Experts of a small language model: width 224, a softmax router.
Below are experts of layer 5 (counted from 0) of a mixture-of-experts language model. Rows are named router (the router's row for the expert), gate (a neuron's input weights, with its number), up (a neuron's input weights, with its number), down (a neuron's output weights, with its number) and show model dimensions 0-223. Each number is 128 + 32 x the weight over its row's rms, rounded and kept within 0 to 255. Numbers have three digits each.
After each expert's rows: a language model's description of what the expert responds to. This comes from a sample of Wikipedia text that the model never trained on.

# expert 62
router:116162142147153160127122157114212149124148174112162131166146131117106089148160150160146137088110089144127088121143141153162103140179085197115123141153141143172122052100148141133122102081125121053067070128128105127076108133175092097140111150126095186133155148079146122114135117126078111145147158119107144142120155113108030091196112153144144132075138101120128136125118107191193085126131120194193094140106110158124146142084118095153123142142138176086096098156155119090132103136134169067022129119142158128075144110102139152122102109074150113164185145127108139235128209152123127116106128116131090113104113108129066099119147129154169080175111146118127163100070172146112077090145
gate0:121114154153136079118095150156171085162128120161086131168158104113129171113132123062128194107092117156101129088161179164123176143138201097087116113095152092204126123093139109085116167162092075098015088122153172120140107111107127081115130116172094107143156172143126101147113059170110131126092146124083178123159163195090122121150080096127148099145087066178140161147130126145129125094141150177120137124161147180100120113143143130099158181178138128151143188128112155120163105141126138161071130072151098165111118092138126152061124162130119107089079138125122132116146129197118199108097125121105179100176187125063133102142091073137090110110117135168114054127146133101108162182157
up0:161152109096176150169129125089111178109109163098175130132139118111180141143134137205112090149146168077151120173111052054141087077142089138144099185149126161100112110165098172109134073164110144132191139127077083115133132123090149178139122130081170134145106126077163117145096128059117114092113135117139106112096105087161162141125149184087121113145137154053111130088132151123139124128110116083145148126096085093107174135092110152144124084153074106136167079115145121078110144123150135130167101125161094115132163122110161083194174130154128176128179119154099146104098133052028088127128118134091062176088055148207071174081121156115138131125126151098136110162167132132112101131077
down0:128116123123180220129109131143132134143128131149144084107149116092103050165095112115152128153162134136123164162154115126166096115089179137095137119133130183143113143109128133168166058145198102152113108144082155076140115171056092103136108129115137115094115130126098143151159179149105209123146177120141090177123115088146082098185179131106162180151144209090125130163170094131125150103129121163109137168096198127141147100130087072134120153103164123137101131080086117117213134141146100083139151123112140129140096137086103054175085157137145131157175084089143133141122105093123106155097163173130155106065130132156208150091131106142153135108160041132135185062135127188084163114105
gate1:137099138147120173118117132102061153093137182148136155144111135088070122083074162108175195092197112166115137133108086145150115116188126160121139091139163101058135107183094120110105140158142117077069143094170155098151133142130142148096148177134092165143165124137116113148123148126065106121165142145154136095134162111109109199118155179107152123067134129160104058090156108115114106113110132101144099080083072136143165127109144126086109146047109142097162128112070173187179150127160117123138120056115121115088138136084185106108115160110140125127132180125122145133084097172124086141131111079098102041127088100095133144073141159122129162116117179131192107147092204137161223111147
up1:131153155194134164123119118101072180120124163122105200144134128077088132104054145104119174122194108147109119144122081125154118163182073133154140098123126128079158109164091134142066172157109178076105122115142109155125108108135123115151155188136089155158160092097097091123154178145062108119181101173137125093182113094139133188151135187136120143072143142115120072116134108128159100149086136091144145089047085144139116125142114158078125127109131170140149144081103178145192148080141163157101166066109137117086177139139189139089099147121149119120116168152100154091084113154138113153143126101118131016123119126119111197106122129165115145134150180128185125159064138083127201103105
down1:113069164181152094076117132171105111145125134156099136080144182151176071101109185131086091123165135148149151118121083119145137110111160165100140107255114052128097113166094125147146149057134154109162124130103163137088162138112112140105086126054125129107151138181178140181088090137168125166121170134163097132126143205147127145099098138109139117116138125085128073157141115113125117125139139149153102092173101149155112095123086182125112097149105112085140150227043140150167124137102087161124189192127117078075160137146162091142139123086127085138114141149127103120168123094104120139085117084145133083166096210103128154137112171111121111041137116120130135091117117136094096123159
It responds to: Scientific word starts. First word pieces starting technical or scientific noun phrases after the or a, such as human, protein, carbon, receptor, Ass-imilation.

# expert 14
router:147103117204108111154127144167100163131101082059146116121141160151131100084107140197103141163130178159133168102121146142145127133161133071147141142196106131139164124147151139126109164141149125149162140139081108091120177155150106134200149127153142126110113196144021146151119171112124124097150112122156131158143082175089154166080097106105137077120085144134145136154146086090029135132137100156191104154122172124176106119143113129154179115162120203138120109084124054064146140133073110144185058162121111143059114116125099109160137192129074171123088110146201188104196161120154084144127122168106149136150185151153112109131152101134111153106149158132107121150188148152123159141127
gate0:119151118162098137153123182077159147166176090132142114101156161108167096108154105175113127145161147120124121112145154082121111147106120082189151197115134151160109091151113198078172105150131118121111128194130120110122080112134159088147123111076033067170109090096139042188157165137148192110159118181105124169085091196113119098143158137129096095117164124123145115097136091134192130141132161124145106173128117147137137181162095129193133143107093129086123108060143097087117104116128120116129145131086062182112114152119111095179049141173172177133124109142115102069149100113128119161085055171155146109105143129127155134169099197172141177182170144138140106139112131114108081137085
up0:161137108127142111102206091115178164200136117166153115125164135139083121122177116077171192139126136174153101210138133116125111165096191094166188148161181120136136097125122079106137069126185126138137125120063092194094115136085182102137153081119070063108108130150097099170153124144157155125129114148151143191103099155172128095126114121087112161142129121126063140114192185138137124130131154145104168096149181155111119172182172190118139157135155103120111107138182122147079133156143150144208125163084153158166123147074120072162105103143107150116103081133132116092126179130135152135036118168187134116130134168159079110164132113131172118198142124134121093100131155122135133098164
down0:133146104097108110142104126168175125200136166156147157103123137122122147136097123100106093169147172173129075138157102113150130116038149135138110194116125077168126117085131138090105151181128161178097231090190110136145123134104122120120127188140107093154162162138160111129188180226143144174149125120112156094118122109146070077141125097136185176070165114109102105102094130083111113064110128174158141146126140095143173158109161137129056112131147089128190166071149138130152124125118080121163103148182144121168094132149134104135162158067159154148121144199036094086107075144193135118149127123143122137125117068132177136125126108136187082126151148127128102088093116127119174122133
gate1:120140093132200154183127139124138158074145121104141183147123118141167118122134160107091143111148137074094125121076127195127158080103177084117168116153197070159150090145141141110097127088179134177088185123126051099149095145193080119108146182097098172159101143104083087077133159155081105176135158142120120109156093129162088127122118076153180162130130100118120105120139100179121141127118109129120156132140113085137091175208161136170165089132159185102146169155114144063139116103170149114147137157159082161107121131210137125116127160137119051146136142172132208094126101190130132176073104163100135119099103107121110106188107168154120091097162084105147132106136154128079101176099
up1:143187119123157157176131170089124129123080183127107148188119090118162127074181132134081120137183100106128139126090144173151136100126110125137127095138181145140155117109185165134092124101181111206121159191123117126114155111134119107111111121105093182158095120168089197118112149161101168144137174132125134123151119135156084113116163077132161126141100116135153158136130110136130078123099068106112108124142137122153125125169084162172188133149108198048089115079168161162186131112160113143151097151153056171143197095165189163072093126157104086167151146128165146102136111125114135096070127070149108141146022083169178117197157112133137120139154087122168130080129177080091095134137
down1:115137079159151116118147114141203159088109138121127148103115132132121103135173147115118110173064152077215189179158145161148145070153155099124101167111126094155053131248067087143150147174127119101098148068092059094144139125198155124113139088106162115144176113116104143152188145114102159140089137149107190066104079102083102092146161148115108110087052140100161152144141108092063126134124069130148169100086129105136127070148091163139124150114155109133172130097111119082097124150130161112146098084086132130115158113104101133132129141121156060175100126096136137070176120217127095122136142112100135133142147178154141096113116115131127129178130108125104102134143149084139164186137
It responds to: Place and English names. Place names and common English surnames, often after New, South or a first name, such as London, York, California, Smith.

# expert 58
router:103165092103094118124143155069146155134099174092075098135158135192079127103073147188149131139113093123105109099061085119080105129145200121125123134130137129092138158060120134164121146182106143162082220145150124149107127104097103128140126124097131134122097123137164143133110136138093145136120106105145133195072142155110091094155134116174146079123131156092116172138136073141178056160095111125139089117030114128141104076114167147116142122118114173109156146156121157154154120152089128108191158135218134112072209138092145121062153140140093074087107168116120146109103161162157071128114144139122107167092093144093168165140092170137125092189166085131129096036128123114141154163100
gate1:133138142137132154190066120120161162128096112158117187100163083132107119089135101134135182136075137150160082115121099109077116105158187087118133132159123151129181074157105084181171133086154112192136171184123142148162121169130113157096140141130117147111164151176153115125125148140155153120116097099110150091139113141126121171131152140096123148099166128138087082199130129150166098141147175086158124148136081143147113095200087175062070163099119145196075070133133093121153084144118146155190146096114162151081134164149063114109085155045066048087150155134107202143121079077170132132101136131131085124119135126134155110128109051080124170115159113131112175115083112099097085139112
up1:107097136139166100135103200102093107119165165087108131149058174143143178120087113098125144132145107153156151158112138172151132083108093140135117085084123133111138153082105201099084119168148170097113091099096114160134165135147155097151139082112152077167100108060121112132173147136150083105080092174149110108125167164145108126078070104126116145122115127093144133080105126147133165153116133161106131103087154135118122139082136108129176054140176128055119178142098197120136201124195135104141105087117126062210168130115141152139127113186153162179084073129147081082130145173141106147123101107097185185130196102099104157048143186151121167107091188136102100141144140143147132101121
down1:152116123138140119109136121087110180149109118125165160170121112107156138192093123132156222112106129114112129137134124148132163105092107135155108130106109131090070131111082137152145177084039065130128094103126145127146141028149133129131116109141157113142052089139085144133133146117123115067181159137202122120135076138138107089066159134131117125095101099151110135182107126157083138147150113165129084113153150095129170169111130116087148095121084128103195139149143159121140108085123209053096118208168135162139059102124136130126224123155187172129153182138091140071172153141083090115173140100114153145089146119118065145113116111136126137166057127147151121185139131105102092139186
gate2:152085181102087123100148082124122189155109076190096093134155125119128118155059134185128063124146115163150092111163109149151135166197135139127082126131102129160170139147153114080117118151154165127092184164131154178112101113169121098119122128130139178142083109187166102092059136073115142187104133144143114147111108105164098146167172129137115119127123105154146166120128119112152104114103087073169179132116089095106141116114121192126219139179053126143130102137128106115154165126128128116127097176172172086138152154123080123052204147133173102112121159147167119131208146105186066055074197105131106143164106149114133127096168112119131146119144146107179066114118162102125133084149
up2:115155129097183111140146123084125140107084106130146141132121085135131146151160135095145156101110139123111143151133115117102135139165125147144140094162128157182132151188154182166033161118166063158129121147185134144114156109154109164153095165150136133114110142068096123192208153129129127158092121085206151087059119135130153135086153086132174133119071147180088154133089129175157172141123097150118124111099116124124083153196143099081099123113096120157077109108090175138058140155153129181126120123128117127146147154043126197158095103082107118167101115149155181118057126076139094175199091160166191101183150083128116120114108164161153106127116094128101199118125081186108091121118
down2:113171125122173136141122087174111127106089110134160151121135121118121156124156119082095150133132107161115137093105166162056110185127130064116133111144104139151089099130144099084133108139172107113141115170089111121117083228121130186140138095114108113160057120100103163111090086141122151134149119171044084188158149110150132128108173103104103145195220111081093119098150145127132122090119085160102124165124152190234118088109140138155119084117150139140085116120128000125163081161121143163100148120149091113134128098178112116146055104125096134165151067168139119119112125102178140085138145091158129114155116171138123046107137097045143108126132129136127117142169138180122142142112
It responds to: South Asian name pieces. Consonant-heavy pieces of Indian, Arabic and Hebrew names and places, e.g. Kaz-h-agam, Sulak-sh-ana, Kap-oor, Id-l-ib.

# expert 52
router:127168138116151114147125153163123177143148124113158121164125168100140114138169148177160144156101081100131149128142158132149123129104110151168136143255184134160121024150147118113137140132146132081083101146115073171078152088105102129159135143113107152177146167168075141147131141117078145155159136127068151150102133126122066144154101145110133123082118012107124145127132095129058164120131131175153145114119167133119118108136156138144094122125154213156116064141136069118120129145128110143143123121136160150060164158166135152109123140170099172155132119182137152165117199125160095060144112102132046117167132134138055186086136114173180094149142174121124102101058165150119113094155
gate0:109122172060081120164080137069146125143137137109154126047096132116114072109175161127139141090138122104135095120140200113123066101101145139052121078130174145078153163157053124108180144217078180126120125138115115132089134118080101097108122131111132133142131138161058101128128118133114152174120131162150147079105118179164078165097162069118146107104092125107111121130157184155128137120087112138141086153117083097087116130147099136111123077062104137062218118148158086135133140034133067139091105117135123158149154156113099120084121159133101133143078140124192158101176192179151105100149184103113119134134158159138165134055135095120146127122131158067132127111150085140120133159116
up0:094109086143142103078140141153138132149134125129103129207169096146126230185086091116117103171132113173110122164088088106129170142153118126189108160078075116149122133100178100159096121067151101127119124085123147106102144132166127176148143125117141084104146086046175145112103129130158055129111140112122135195171121109074174119152113171165110197163113078100138118122121097131144111141183125111119070093155139199178137103105125110150130167191154114189060134127086133172136109190144178076135176155119115105127141114172144153142132081119158150114173131092079101158085077081105146141108081179113129115130122111122135127214089161136095094107145089191160128155144158129120138131111
down0:071130132091099109163094191128085110103179166139117079147143133130099113148134105158179150146113083154189141159169129152126108096122130149125147119177142143101153092144098110150150071185121090113150140139120124084151147168131088091119086110103131103101125138141129116113088185127036130145139127124115098129125124113174142176087142105131153125096132109114142129136098128127139143114055144125085140166131106124037125169085175150114155110091146121187168116122101103120152098089148111039088174168132200075082134167090177128140146099150140130147153134049182202151145131113126122099097120145094151156080148173118120061116121121117147225140154139067024101110084115070162134152111
gate1:122192166133162097081167150208149138132150125114192126148078119106154081121173109100171136103079089136144105125152142122161136175140124156169113152116076161086157094117160129073111146133118133101078148134071087148142113133129114112138106143170170130170183157119099158154113148114063117089135131098146151117113166146075099089086089107128155102122165077080105156108154145094063104064110120152083173194157148125057116160161110151068142131143116081209081087097133089124115087144122137144145173128216190169137105099094189159099088110082096132113155137158122132181142150140155149131144128113116090125117167162169142144065145112177076150109135175111128089155166172147102099092159
up1:151149131153145098066212105155108142136099098178125195178132153089146104154180116134125117160124140130164125100118139130148134144130161183173109159087111170072089135117163123202096140106086091122110116182082056084135169179114107114159122106126166159171106109088162190159099106131121094183128137137143076133166172133083122110100117075165097033149096111133126116103133170095058139076161159135152176108148187129113119110123204112097131126107144163165073146076113083153099100086107126125147120149196123121137140075112126152113122144131124152104135043099072091117108123124109124134155150151125135150146169109142144098088164101159138116079203146069171137087154169122145124093165
down1:141161206151132123067153146181157136142087127108160122182174116092164159152116144149121179157109172160142122100102121155116160145138169175089184143144078136106145132080117101152112151145082094116058134145204121122143114084159106184132118102118095163095116106158128126143120133128113098122102165114162136160124140128102113175098100114091168112157150120144125175145111042189076086136126158090095103143133110125111079129074104087195154116136152166120157141163062085103101142158142149186113098106170122159124117128160192177094172089100093181049121082083088173109102142143149132155090129131116114123197081140178155156110157160125049167158083124109156097074112127137104060120110
It responds to: Technical head nouns. Head nouns in science and technology text after a modifier, e.g. pyruvic acid, ternary complex, engine, aircraft, protein, software.

# expert 12
router:153210104173158109100192118060079088114130120190156112138141128129114088101135175199094102127150114129124194125110165114167136151099101157117102167084178127145156115097122114112129143109083106154201055151177089128134180159118161126133135126091084161118112076099160145148129112126120167157113191110160077171122184100126116110160098143074145137097122169205092179161098198152102139169090105159102069094149068148112152131150100145188122144158101133142113124114123119102128072107137159143117111164126066133087167117146155162152117123193105138103150117130119118166175144160079161170057157084093088087079138101134154120111076128105151158124114134101122087089121128104108148184077
gate1:128089189168152163074091121096126153137129039140146121134196094158169131159122094108167101161184163174091177097172137129125175156127125082110101086141122105142120137127144149144137081081108127102125139096157171127090119187098134139152136179110133189188146137143097123158086128112133172144157146120099168129150151131126091147117105094135140170073108126116105147125166144126060150161219153091109171130106107130120129137121101136134068169089123216131164152135189089116115156148177112129144120140119143103225123130156125163071150115174091137174091152142112108132111087150074180117156140105145190083168092119156134210141058132166158069116110152129130193085130139148166106110148
up1:162105140164140163107111119125128146167113128141157074112149102125171175177144061136143136156168130121067193166156140130161149094145158101139084111101102103118141138118188083124126104077114115097126104094181146116098102145084086120111174154079152177173139157155121155131126147045158150212137144154071104087129154133143118167090111174125112196129107139069103136136137115120089212116183115150188188104164094081099149109138147101106071103112146165127125207109147136111116194124135107125156189153167116135178112150142186127084151106124152127168140120165108132050088136140079108095144133088141157100133103136171110170142115112174113135207123166114158171094121047133131091128150
down1:111121136143095141081138116121117217059133120150162128208112130102131124154071132084126161179099150094165132098099165126109112118113099140171161135172073148056150135188106164169153118127119160122177140199152167143134093125171119143149127100142159124141144109140109088049121087117143085148047086177121196096150196140150126122120145101166127134116123112104174177137160074073116135156131138118135089095126172143123111127109158095135116110187126131131114072167176149133147131156097059105124125192128114086151158119104096141144090097110115132106094190161089192055109100194060159165105139159119086116118084144118205161139155095134151131149137164161138137114137086115106090100165
gate2:130145134146123082103119130130130164097186080104095135139190112148127120120130097126106201109099140132129118098113119050124129124073137177120124186066143132121124145162121139129106128140192122064116142094160097133053136119141167118144144077076130155149122054137106177143151096060126091109109110088127149101149140171104135167107158107101143113119122094158129109154161169137134097142114112106143115170122077151127116135144117134128079195133175197102176159158179101236155120176162116105109151127125185098121166143137094099134109202134172171132115135129141146105128092039128186112072142129106114126201136189111130168147058113124151171095190048150152090103152132121115167094145
up2:121097166151174092143146136123185155118132113038131047108135129130151127089098116205130164139121125143121160123140078073148173141113087127141114183109117121126080095128146167124131126133145169045142158116138100174084125093090148141123146105113124129120103060144091163136107086107097129091091149125070149091097125099101083146068180155126141085199142115120205085093084156122077112106184083107118169110146092134109124097096080128118123152136174188119103185148167138103107126141144116091121101143207150091065174157178111114146100115134146144187148128195104139094126116076116085101067138129108105179134157157144065147121115115121123192084133099165179088107114150101135134150079
down2:145113132194121171120125116138099052077110157176047139136132155104101131131120108066166077096106131124195163098124144071100107149156117174115095139104151184142187172121103106137153156123102132121152110146134108161201168116116111141167074163184119178093145123122162151141145158127155100119160101095136141128189106150133144136172168107159171121137197142154069136152113117088166133076088119158168146126120112121182139163161108058090166083106095122115140133163080145092147091150078151138084163165113150200159103101139095141157171104121115093145062111124114069128169115101057089165148163120147102153143151092158138116154175154164118163099167105205133152094081182119165130107158
It responds to: Quantifiers and comparatives. Quantifier and comparative words after an article or preposition, such as other, more, most, many, both, several, often before than or of.

# expert 40
router:152168144079112146147131122168130096136105222085004146112120191110076146140105154189133120153135081146158089097149110117088134131101153100155143129168109151120169135129148084128123113160084149131079170130150169102072102142114127109171108140120115168102109125154181147147103129132077089162126109127103125197118159099109083136111124119137137149090136105118095129096127096170094059155169149097152134142119133107059129143125123178175137129112163112077148173101137153096155116128134157156189230140059164152198098116122139122092117130133123091132033127128157159086150127130165096117091103138189058165135092121099182159146095170111130050150122160166130150124127090105139142087144
gate0:138158160122123089152123104144051111100108082195041105197167211126113110138098139136099188115149193168126095129096088178067078149140186131105097078126146116081176129153145143140128071133127145077123128144140151162098115126116149126079096088118116119133138099163112114102085094071078118100122132089104146088072183113128115093162115104108160115147118173119095092145087175100123138081145138143188197109112161137089069157104208119126166175130170133157188116113102173175150140130116142148118125121202143175147164145126086115096148133177179110102131140095096108111124099164106144141069170099136168110141102127111161150148166132136101071131102081138115122087075150084134115107107
up0:093088117115183147166077083125055134158139067170129114108078170154126128093145153134132144155214152111127132092135085129090099126101168050125103135140179165082111144151119086194145107115048138067122119096137128108138097194114149149088096165111113119073162155119113071136101152070121174047156102105123164143087152098081130134109135160104182136105126109075135137113145151068067125074114092121157084066090153132079103135145143150094102112152166118144168125163135171128122158138141164154128190108196140176140071097122154068140092129147146142125182117100055108139173105137091127161160109165134117135104142157123109158146092131135144089173139170181121117142118091087124134145166
down0:116077072143143126129070110114093173100155103133145145150142098104092111120176174129125159118125155137197174120114092140160167134152109089182114146115082215119141102160132138165178125141082163089086100180081160163115151156161134109072110141115169138110106149153062135095181160137153103085120083085130147139139147093151140117124161110128117206119128204176114082144187112036120131157079129086143096152066161080112079186166116135126118112098129159155151137136168141137117122124124156081109129106175122167021103109168093111104136135090150197144186111137073122100093091100157137178143126149171068128146099180163111121149129100143112115146104138126146093129165105108099103138178
gate1:139154150124110108129175120124160120151140134084085129146085134120100078149116154163220134189148137085203148133152139126037124137152142138165158134163137107090136097073170111133095103149167097164095110163148184114171147129079131119143146163045161139088066098075135152122167117126137060099112122131077172099091145075116102133133155146174104138133120139108129140153104070134136129131148145117111152160111104073093134142160192151145155120052092111165138137127143108156118169126101152113176204114128139134172142082133139142142142090092174123180145199169212135141116127131133105101147070153119106159165111148104203074100116199117118123162118130115141210142058126165137090126104
up1:138099088117157126136108149141151141134143097139174109116164128141171172087179101128042107097096120175044099107110101105205150106093149121121146159094104142176114140190096117137183160118111152108145166098116089153090110096145120135112139093206085097187210135155115113117101135115133202118108139138186123145130112173152148135087083129076195128122140119140164083126155179093125109133091096135151113111140139208166142104104127091114085101205130176067132103121111136123143088128142118123109094124165126140089101164117120114138153147147102116065105053092030148084170113132129154154070183092124125143106117127121073165142119111110114103094164123144144047133190138098108148160131
down1:115128135111149148106141137174168128138143115131169143164116138093093134085151080145050153119166152114116138110125056135163114137129142205137090137066152123146109160137074114135146145186084125119168137144073136151151071107147101139064174109180103208150194112112157185127132114103112195122158081088119093171138118153109101147142130103126186130155119107093170147188096158096132168129141129185140116123095162128154148116100067096084151076130087110155113078085134159176080099171093122089061080129129120162104123154044132115061167142130069102128097102093083124128124156144121148099148140132089090125049133122173087127100128151130143135190141135165102072052149089134148134109119
It responds to: Slavic/Turkic name pieces. Word pieces and words in Slavic, Turkic or Thai names and places, often in sports tables, e.g. Vladik-av-kaz, Dynamo Moscow, Merti-ň-ák.

# expert 54
router:128169140152047105144139085152109141085163068117140145156129133079122096134106108175105149145133169133129158135139136117193144149122135137150129144162141150166146157168110127100144135134176135165153181165106136142141123105187074103110168107117126092104120113154088130148108182112121176176109171130126138168154104088148143183159139116147107180072110138171130089109167088162069087186107101129133153126067173140091136093222140155152116136128140178198102069131142083075128135153117142137228115155115166199079134191112138134093138119170127122092105204133179147084139138157134088074146132129169206135152177143148075170081122109101103122134109159144122070121065144117155156100127
gate0:141144141162106143091144137130132110181099116103141100129078054116075118178130134123060073163153245094203120094152106113127078161140094117109122121182121140119145175150118140090136102149111133140087164145092103155118089075145114141097113103144171137112111152153121066109179178110097089141114092094061087152119124110137154144089149109200101134174159130159172089160130191092107174151096086131171159109111123101134152110131110099109151136100158123074199201094167072081132178114120158140085186178136123136177126136087168117056149112107137137122136179128160105086127073105141100092133117160131129129121137145123157115117118053100104159152117097145107085170169072135120127081102
up0:120131132158102143130117160126121081160109097112115099155096071132054129143153098120090127163097114211160100063108098140108113149150098124149129144101136174129102119138101117055152102113134103148127112109149132122145072051146110155096136109103164129091120138163175096078125166116095099136128099031085118148139147095095143106104131116177140136183133106162136105225146177089107151127148097124121144138098102150140149108139098152121168144126160129101130172119148117111120213123128091112131163181113121153139172107102196064065182098103139163118142146137153075087099024125146162104130153148136133123147108185161202069137137070146110087152127118131111120204180041115114137160112
down0:197175105098142141150142146148139095122109104071090135100143099138122079152142169127086091148105128188126172103093118131123065188136092137087161159110095068123128119138124101111117146112124154123140122076081130123158160045149104154151176139127105164116134090125160147165117152148175124147072150083075082198147106110166158110128122184101126100122114135059151198126110112102116137152069095129131127112120121159106166083065143033148122177150195150139065078139174109121116116134171105069157108144125128140113197119158153136102187123126141143126115142179094161097115120102113194089157159098163079144106078141193132126126093158119150111074143135084098130129116109127127104034073
gate1:171146114204206105197150121176141160131125143099120145147096106098119099148121209154106116089071166124139115174152154123139184123135142155124124115115170148180114119140086097148139118102118173151174078110068181146145159203122123146161066124140162086146116134123136123146141147131091128148133147084148172124154162138145138178090185170136127104120100169217084096138115161058093136132171056087113141153072072089154125147206191193114122096076104180107131178133159125162138087141120102061119135137051174154133119122126146153108139103157150174116147110182182156150120140131146140131099132098103079169079082132115091117148126106131131111058120114098106103136107124136132097139123
up1:119118105177222124204153136091129151155093112104131176130092184150150066200149167156129131121073136123143073154149195079129135083103132111104114149089160135177116142138131121133171185162096129130128046096075169146143157146069128155116102133090138119082097130137149150138098122134099173086123127100163147163149148100173106166097119132113115061136135153133092132123147135088113100206117060100128163131099123089143094138205170144090156086038088148106167161130163100171120107162106096087185125137089168161121128137132175165128056119061107154121130092180166149124145152143132142100132152104165074093138084125120097152128105159113161110093122127125108157090144102129164063137123
down1:153119112131135180213131110147136139140131130049141140114172166167212069118178111126166099126134128174122118120117084141138128117133087088079234173121111108157134184164095123123082168059125161160165135135129093123185187136108109119127101123107155110170105088131095115075105120166102096085066148098131095102128193147121192213075185160182094131101085159152129123093132120139126121142106108147109146128108095113144125136138115126156130120082111135078071135114134132146112149161116104066155113169093129148136127114137163101100110147125157155125147108098133146117146160158198189163130081071146108131164081128133120149115152147104148181136057133123136135098043169187130072152094
It responds to: Common-word first pieces. First pieces of ordinary words and foreign name particles, such as ref-ined, coll-ided, de, al, plus International, journalist, film.

# expert 46
router:114179132098086119133071159135186130156098124071079153121125150161108078141114117110149108137137104136167167119148145158126109123110169042117135131118120125221162055130126128124140123152111127137087152127138109093143087191058125131127193163115161068115147158149121095066113157154164152124126136118136117186117144164099136125113124121138131140124179151109154091174178118141077087089192108131106100114072131102171104169169169083150114157136122113168112121082178113136113096128103139171155150098128137158115063120152118093094098127148132131101184126128093138037203120170152127110064130118171040154132148122142127109106065192091156175074149122111103064171183091092119163146119
gate0:098135150141046121150067106062157194134139170128070137172121088131096193177181132117114146174149123142120116097083109150102121105099118134111123154156118130134168115130047108157124082150147139104124156107177083173115137160069146114111132122098125144117093136105151124102152164114133157139137091174168106084143100141085124146161176131111161111129212121183155150124115117149119142164120123035135129079094135129091054107098114125183096149105109103095154078172119094159179109149129095155113128099168167152186165053113105095061107119180137086141154124101143181085136118145132096134063121141114172142126133081129129125185149077142143102111209103151144103121079093056092091109138
up0:082118132147127138087179079160132095140127170109115163086174121075141047072097128181131097135122106156204158116058193092158110064075113138102093085137116136150117116139099125092126150123130106154159092133083104122204152146121122132123111093114100150134115110160135126144094131182117107145097173140195120047099104135142157094084133116087104135135156143137102050150093174126119175100134145131085189203084166090076120099180098119152111074169163150150095080090154133121147124113150118150133109134159130163191094126145166122103125148076142087082176188185141115109182148089111109125151112147109105134090108146139143071102131143094106154179107194157153156098130169119153151085159
down0:170159126117154167166120088151122122071129152140186153072148160143108175111160117149170168129176103146133108119124106135121098174174051131095079188116119103161142063034183160102155144123189092149148087106109129132139140098118129133062137178120153097108130155198079124158149109135107144169155133138051130136171197126111198142145155160120094142108185189142121084131131107102096111121073086140089132166031147113108151065099083154136157167107146094121141165128153152098133123109118095131132100222119071085121118118110073145132123111123111106160145121121135133097136110141150126182138075122117141089146114149090148093101121132132092161170125142120101168160139093197102187092140
gate1:140123117097123121175075127137193133129177064091081175171138112148116142116149161169069096167125107116157182173157133087074105119144144080146145104150167153128206125210171175171190151139075109214156083112113168121159157133122147127145146140084094125164099087136154113107111122093137104124122155118144134108164134114151107127099118137090130161156150134112165082072109118135094078099174135081129135120067133114193148096127175144134101077159188104172176172107140175143120135158151208145076067095150142165155111079101122127143100146077123152191144141077124098109079105117098124166144147157191119159140150162129217152085111114110124135085117168123145151109164097099127107135121
up1:134161149176184065076155121105064044150142101187166140119115153081143168141104100110169138084104139081096108075191129150120104098071100114110086132134071143122098121093152105135112104112125152060106125133163118114139112183145080158120103121156142124088166193147121115157110164144142134145127133116117101131141122138167121175202134125128135104128122141133110139177163209147178182140087070157121083119146141158069123164155078062096113148112078121121123115136130049112162174087114096061133204160128096066148166127123048113126101099160071155104150091150124118102122151142095117178112163098079107069171131119114100114166084148087156122162116112106085111135110108157110116157152
down1:155100168148044086154150138102186130139111139206079189103146125106165163079147128164144117107160139141088131084119146094150114088128159134136043120120155153166144117109104132101164086096116133086176166175140119125165128131148162126117137155145100092141137103130090139155106104079142111140184232142095150133151123144151088144165111163154124039116108099127105092077116125111207119052139144127151160129084116160112157134102170156052168156100172102103163091087088161115165146203148187101124123159120078121140125072112159141121142129100070118139119192107128106176129153156116148115120118164084120137114136120151159146170145130088126098121134129193075182078169132113060096112113
It responds to: Name-ending vowel pieces. Vowel-heavy pieces ending or inside foreign names, mostly Polish, Japanese or Indian, e.g. Czarn-i, Kob-ayashi, Akb-ari, Retort-a.